Experts of a small language model.
Size: 13 layers, width 192.
Experts: 160 experts in each of 13 layers, 64 squared ReLU neurons an expert, 3 picks a token, a softmax router, a shared expert of 64 neurons.
Below are experts of layer 4 (counted from 0) of a mixture-of-experts language model. Rows are named router (the router's row for the expert), up (a neuron's input weights, with its number) and show model dimensions 0-191. Each number is 50 + 12 x the weight over its row's rms, rounded and kept within 0 to 99.
After each expert's rows: a language model's description of what the expert responds to. This comes from a sample of Wikipedia text that the model never trained on.

# expert 62
router:37 38 26 44 39 57 32 69 30 43 65 52 39 62 31 60 40 45 32 58 51 71 32 76 52 35 45 51 52 44 40 46 58 69 43 34 26 53 60 41 57 64 58 55 35 55 38 53 69 33 39 39 36 54 57 45 78 32 40 57 84 55 40 39 43 55 50 55 43 47 43 56 49 45 41 33 64 36 57 58 61 62 41 74 28 33 53 58 47 41 45 72 59 50 44 64 44 57 31 40 54 48 48 43 46 38 52 66 42 61 38 55 49 64 60 43 65 59 48 64 59 49 72 67 50 42 61 32 43 54 52 61 69 53 56 37 42 56 34 56 69 41 44 48 41 47 37 45 46 27 39 55 56 60 51 66 62 35 34 48 62 57 44 34 61 56 50 57 70 53 63 57 69 73 46 35 31 54 39 69 46 64 72 57 47 52 57 29 51 48 65 36
up0:21 35 56 47 37 57 54 64 75 52 53 53 56 38 27 34 59 36 46 52 39 41 25 32 59 43 63 47 22 53 34 56 38 47 47 44 41 24 58 46 44 64 41 53 58 72 64 40 50 49 55 54 54 45 48 35 73 48 60 66 44 62 43 49 57 73 36 31 33 39 36 62 45 44 44 51 42 58 64 39 54 58 45 50 37 31 46 50 41 57 50 58 53 63 57 46 53 45 61 57 58 42 61 68 70 70 44 49 22 68 53 56 45 72 65 30 44 66 44 60 49 29 53 51 64 47 50 45 48 42 49 48 62 43 56 53 54 56 43 46 55 59 59 50 79 31 63 46 38 37 28 29 37 53 56 49 35 42 44 52 58 35 38 33 27 72 21 64 53 62 51 45 60 57 38 34 45 49 41 39 73 47 37 56 40 39 66 70 36 55 66 53
What it handles: Capitalized word starts. First piece of capitalized words and names, like He, As, Me, Ho, Am, as in He-lsinki, He-llenistic, As-pire Zone.

# expert 9
router:37 42 27 54 33 60 38 59 34 36 69 54 37 69 35 79 40 42 28 64 38 69 42 62 44 30 55 51 31 34 46 46 67 72 43 50 51 40 45 27 64 50 57 66 54 63 33 68 62 35 48 41 33 54 56 38 59 47 36 65 56 64 44 44 47 68 57 60 40 40 56 42 47 51 41 51 57 38 48 63 69 37 50 62 53 39 51 49 28 39 51 55 66 66 40 56 49 58 40 37 58 40 63 50 36 31 55 64 47 72 18 45 49 47 56 51 56 56 36 47 60 53 56 56 58 44 52 27 52 31 41 55 67 65 73 36 50 48 46 58 64 43 46 51 34 43 48 41 49 45 30 47 78 46 46 55 61 40 46 56 59 53 50 34 75 76 49 61 63 51 67 67 57 52 30 50 43 60 43 45 36 53 61 41 30 61 40 33 57 41 43 28
up0:26 41 65 47 58 37 26 57 47 42 58 65 59 67 58 58 55 42 65 47 51 43 35 73 42 39 41 66 54 34 53 65 15 38 57 39 54 42 61 50 62 78 43 40 40 58 33 50 69 39 54 54 49 45 52 50 35 76 52 55 46 36 45 61 29 57 53 37 35 54 50 49 45 50 62 46 45 42 62 86 62 42 46 39 48 47 63 50 34 51 53 36 55 59 66 61 54 61 48 47 46 23 62 58 16 39 26 64 51 51 38 27 39 36 47 35 52 49 67 61 33 57 50 50 28 50 55 34 44 49 32 50 52 41 53 67 21 63 56 51 59 36 54 57 50 53 42 32 62 62 51 67 56 50 68 58 51 57 58 68 51 24 55 46 54 35 28 36 50 47 55 64 58 56 52 64 62 43 57 53 53 51 70 52 48 67 72 46 45 46 41 37
What it handles: Word-internal n pieces. Mid-word fragments, mostly n but also un, in, ur and digits, inside names and words, as in Len-n-on, Ho-n-or, Pla-n-tae.

# expert 44
router:36 32 37 44 29 53 26 69 44 34 67 55 37 63 42 54 34 41 35 53 43 57 41 50 60 37 42 54 38 46 46 45 50 68 47 50 42 55 47 42 56 50 53 61 43 62 36 81 77 33 45 33 29 55 59 43 50 54 35 51 53 56 35 41 50 64 50 52 35 39 52 52 53 41 32 51 57 46 67 62 57 35 40 74 36 35 45 69 41 47 55 73 49 40 31 38 42 60 42 39 65 42 59 42 39 47 45 53 58 60 27 59 42 48 38 52 52 51 47 51 63 54 46 48 70 45 49 39 38 40 38 46 54 70 54 32 36 68 51 53 73 38 45 40 32 53 48 44 61 36 16 46 66 63 45 50 58 50 49 50 78 50 43 29 67 49 37 61 64 44 61 66 79 58 34 46 29 50 53 70 24 54 62 39 28 56 43 32 54 54 64 38
up0:41 63 42 34 66 43 67 39 25 48 44 50 63 53 54 58 56 42 32 44 42 55 29 54 37 58 42 33 59 49 45 50 46 58 36 58 46 31 37 62 61 40 76 59 47 42 43 53 62 53 67 39 62 41 33 58 35 42 52 46 57 68 59 48 41 53 49 32 67 58 61 54 74 58 65 64 77 48 54 50 54 42 63 56 35 44 31 62 30 38 41 57 75 34 38 28 38 36 47 47 60 51 54 37 63 42 61 39 68 39 47 58 40 69 35 48 67 55 47 37 59 50 57 60 41 30 53 36 70 41 50 40 66 51 46 51 41 43 65 43 34 67 61 59 46 42 39 47 69 43 42 49 50 62 58 71 47 62 63 39 65 39 70 35 59 59 83 39 33 24 51 62 67 40 46 63 64 51 37 62 26 25 61 42 55 51 52 64 42 44 43 52
What it handles: Hyphens and list dashes. Hyphens joining compounds and the dashes opening infobox list lines, as in Democratic-Republican, role-playing, semi-final, - Country.

# expert 22
router:38 32 31 43 38 49 43 52 36 44 68 53 54 63 37 69 41 30 38 54 36 57 42 52 62 49 34 51 29 48 56 21 52 67 35 55 43 49 54 32 46 54 52 77 37 65 25 74 59 32 37 46 32 57 54 45 54 42 35 53 77 52 37 36 60 72 53 38 44 34 54 62 57 45 28 47 68 47 68 58 59 55 36 60 48 39 64 66 48 42 32 57 59 44 44 58 50 55 47 42 60 39 49 58 52 48 49 72 55 43 41 54 48 35 62 38 75 84 60 63 70 61 63 63 60 58 44 37 57 38 50 53 66 62 53 45 48 59 43 52 74 52 44 60 35 62 20 34 45 47 36 54 48 60 41 38 62 43 39 64 54 61 55 49 62 58 47 58 60 41 72 69 43 60 37 55 47 60 61 68 41 61 70 60 36 52 56 36 56 37 47 33
up0:63 41 25 48 62 49 48 71 49 36 44 41 60 48 64 75 14 64 54 56 30 36 46 63 51 70 40 50 49 72 33 34 62 52 50 44 35 54 55 47 41 53 40 44 40 43 41 52 40 29 45 51 79 49 64 61 59 61 58 40 63 43 43 51 44 47 51 51 38 38 72 58 49 49 61 51 53 59 51 32 68 75 51 54 63 41 61 60 54 42 51 46 53 36 74 67 61 46 42 38 40 62 67 59 50 63 44 56 74 43 51 50 63 49 73 53 62 52 43 56 57 54 56 60 38 62 71 28 40 49 47 52 38 53 29 47 39 65 65 50 60 55 40 59 40 60 34 17 57 42 45 48 39 56 63 32 41 57 56 63 78 45 67 69 64 47 43 64 43 72 55 44 46 48 56 71 40 43 58 69 62 58 68 56 46 46 45 70 45 43 29 33
What it handles: Word-final suffixes. Closing word pieces finishing a word, especially -ter, -er, -ers, -ry, -son, -y, as in letter, Winter, Caldwell, pay.

# expert 35
router:50 39 27 40 32 44 39 59 32 28 67 60 61 74 50 74 46 27 38 50 45 63 48 65 35 32 43 46 45 48 52 25 66 66 38 31 43 38 54 46 54 57 59 61 58 46 30 62 58 38 51 33 26 56 61 53 71 34 27 51 70 45 53 41 51 66 39 40 35 42 54 62 64 49 38 34 53 43 49 73 61 45 33 65 44 34 66 51 44 23 39 56 57 30 33 64 45 45 35 44 63 36 71 51 38 31 42 54 61 65 39 46 50 57 55 54 66 60 57 57 48 48 58 56 44 52 38 36 43 37 53 45 74 60 52 29 38 54 36 48 65 52 53 53 37 47 42 51 58 40 35 60 49 57 33 57 64 38 42 64 55 52 50 39 61 65 46 64 57 48 69 66 56 80 41 50 32 50 35 52 31 45 62 52 43 55 58 39 46 33 57 37
up0:62 57 54 43 33 48 41 38 63 49 71 75 51 48 44 44 60 64 43 46 43 50 45 42 66 54 54 35 36 41 51 34 83 65 54 52 68 64 54 34 62 49 67 58 61 49 51 59 60 48 44 49 49 66 76 57 54 51 35 44 57 54 32 74 61 59 53 52 50 49 43 58 63 54 35 54 29 46 32 37 42 42 35 52 64 35 70 31 32 41 49 45 34 46 71 46 50 52 50 39 41 38 38 78 44 56 46 52 56 61 43 44 40 41 33 57 45 37 56 58 59 60 61 42 58 58 41 46 54 24 37 47 73 47 53 48 44 28 43 51 72 80 69 44 48 64 68 40 35 17 55 46 66 32 38 58 51 59 53 33 55 40 34 54 52 29 52 40 64 31 45 56 40 61 66 69 43 54 55 41 28 44 69 60 63 63 32 59 48 51 43 57
What it handles: Mid-surname consonant pieces. Interior pieces of surnames and place names such as ck, ley, gg, ford, den, el: Böcklin, Bracknell, Buckingham, Santelli.

# expert 18
router:46 37 16 44 32 62 20 66 33 47 56 57 54 63 46 68 36 49 27 61 23 66 54 56 47 35 44 41 49 57 37 41 58 70 31 52 43 45 45 29 43 46 50 64 49 52 50 58 48 28 61 42 32 55 44 37 64 51 51 56 60 61 52 38 63 62 51 41 37 30 60 60 49 35 39 46 53 47 67 52 51 38 31 73 27 32 51 60 40 25 39 61 55 52 30 64 36 47 30 30 55 37 54 43 48 52 50 60 50 53 30 47 31 65 56 55 47 59 59 63 39 58 60 46 59 40 60 31 48 42 50 49 69 65 47 38 56 56 40 58 60 35 38 66 42 43 44 44 48 33 52 52 50 66 47 62 61 47 26 43 69 42 43 53 67 79 44 51 56 41 65 66 66 63 30 41 32 63 43 51 34 49 57 37 55 56 50 32 44 39 60 32
up0:55 03 47 52 65 82 55 45 42 49 55 60 50 51 62 41 40 54 49 43 32 79 71 28 42 39 50 69 51 65 36 45 60 46 37 60 48 59 62 36 48 66 24 47 50 43 55 68 54 71 49 59 61 64 42 45 40 71 40 78 51 60 49 38 60 35 67 45 48 57 56 47 33 57 73 47 53 75 48 33 53 34 54 62 57 45 79 42 51 36 52 62 68 61 39 55 38 46 61 54 44 56 52 42 50 56 50 30 35 37 35 33 41 58 64 29 30 68 61 59 68 54 39 42 60 32 47 53 51 43 47 63 60 48 49 43 50 41 43 39 49 37 27 52 47 46 61 65 55 54 67 42 64 54 40 59 48 48 41 56 67 65 44 57 51 64 38 44 48 52 35 46 58 60 43 34 46 67 67 59 61 33 58 50 42 45 38 46 69 70 52 40
What it handles: Foreign-spelling word pieces. Mid-word consonant pieces in foreign or unusual names, such as Djok-ov-ic, McN-ich-ols, Norf-ol-k, Car-olina, plus Cyrillic and Polish letters.

# expert 57
router:33 38 37 44 41 67 39 82 41 45 57 60 64 63 35 69 19 39 33 54 27 46 44 57 48 29 38 46 40 52 49 42 54 66 41 48 49 44 54 42 50 48 54 54 62 52 38 63 60 35 50 43 40 58 59 45 73 30 34 42 69 62 52 42 48 63 57 47 43 42 39 48 56 56 41 48 57 25 65 58 67 48 33 58 48 37 41 68 42 37 53 57 63 49 24 62 32 36 45 45 61 44 57 43 57 23 43 73 46 57 35 64 53 56 60 51 62 57 43 83 53 62 62 64 52 62 54 55 54 36 45 43 66 68 68 36 40 78 41 60 61 54 34 43 47 67 47 51 62 40 40 55 45 59 54 46 82 29 36 47 60 61 48 42 76 53 31 58 45 52 55 55 62 53 34 53 42 62 43 58 43 61 49 45 26 55 47 30 53 45 61 37
up0:63 54 56 58 35 60 63 69 53 52 60 43 34 59 33 66 43 40 42 34 57 41 43 47 64 41 55 46 59 50 48 52 50 40 27 62 58 53 70 21 51 46 48 37 60 33 48 82 50 51 46 45 56 29 44 29 47 57 41 33 37 53 29 57 50 73 43 47 38 51 44 43 40 58 37 62 36 43 57 45 51 37 58 39 74 39 66 34 49 47 60 64 28 38 53 79 63 59 50 41 38 65 48 63 55 36 33 53 57 69 68 49 40 55 33 69 26 44 45 61 49 42 53 71 28 51 52 56 41 57 48 41 41 57 49 18 53 48 58 29 70 67 46 51 68 53 44 49 28 19 45 28 63 59 58 48 62 32 65 57 53 47 35 48 38 31 50 33 61 70 56 47 64 51 64 45 55 53 44 63 55 56 50 43 65 54 45 51 41 45 33 54
What it handles: Mid-word suffix pieces. Word-internal pieces like ent, est, ive, ab, equ inside adjectives and names, e.g. F-est-ival, Val-ent-e, high-est, favor-ab-ly.

# expert 54
router:40 40 32 59 35 53 33 56 35 47 72 59 45 55 42 72 38 41 36 52 49 65 47 63 43 42 18 44 45 45 50 32 60 59 39 44 34 43 55 39 42 57 53 55 34 52 31 73 64 44 41 34 33 63 57 40 75 43 44 48 65 65 39 31 43 64 47 58 32 27 53 56 67 60 36 51 70 47 65 58 58 42 36 74 38 40 55 58 46 25 41 60 71 46 37 56 47 42 28 46 71 36 55 64 36 28 51 66 47 57 41 48 53 52 59 40 68 66 38 61 65 50 59 70 62 27 48 37 37 41 49 53 60 62 61 36 45 62 41 57 59 36 41 63 30 61 54 31 50 40 40 47 60 59 53 43 79 51 45 44 60 48 49 29 59 54 40 48 66 30 66 62 69 54 34 59 42 59 54 62 35 59 55 55 26 54 49 45 51 52 46 42
up0:59 51 46 61 53 57 39 69 64 35 57 78 50 62 33 46 54 50 54 40 52 52 53 43 37 37 55 57 69 49 56 45 44 53 52 46 62 52 54 65 49 57 54 40 56 73 28 58 44 52 55 55 40 46 50 39 49 32 43 46 20 35 32 57 44 57 42 50 37 38 58 54 49 41 52 48 46 52 43 36 46 56 63 68 52 46 59 43 56 47 47 32 45 54 43 58 69 32 59 48 54 35 29 47 53 51 44 44 48 64 63 67 37 23 48 51 57 37 36 60 41 31 52 48 75 53 48 45 36 28 40 48 59 64 50 26 36 29 42 30 34 33 56 51 49 57 41 66 55 40 67 21 78 82 68 48 73 55 40 39 71 65 56 52 47 60 57 43 30 31 52 63 59 54 32 54 39 43 67 34 63 39 58 67 74 47 47 23 71 53 53 59
What it handles: "er" pieces and directions. The word piece er inside words (dessert, laser, reservation) and compass words like West, North, south, plus high and different.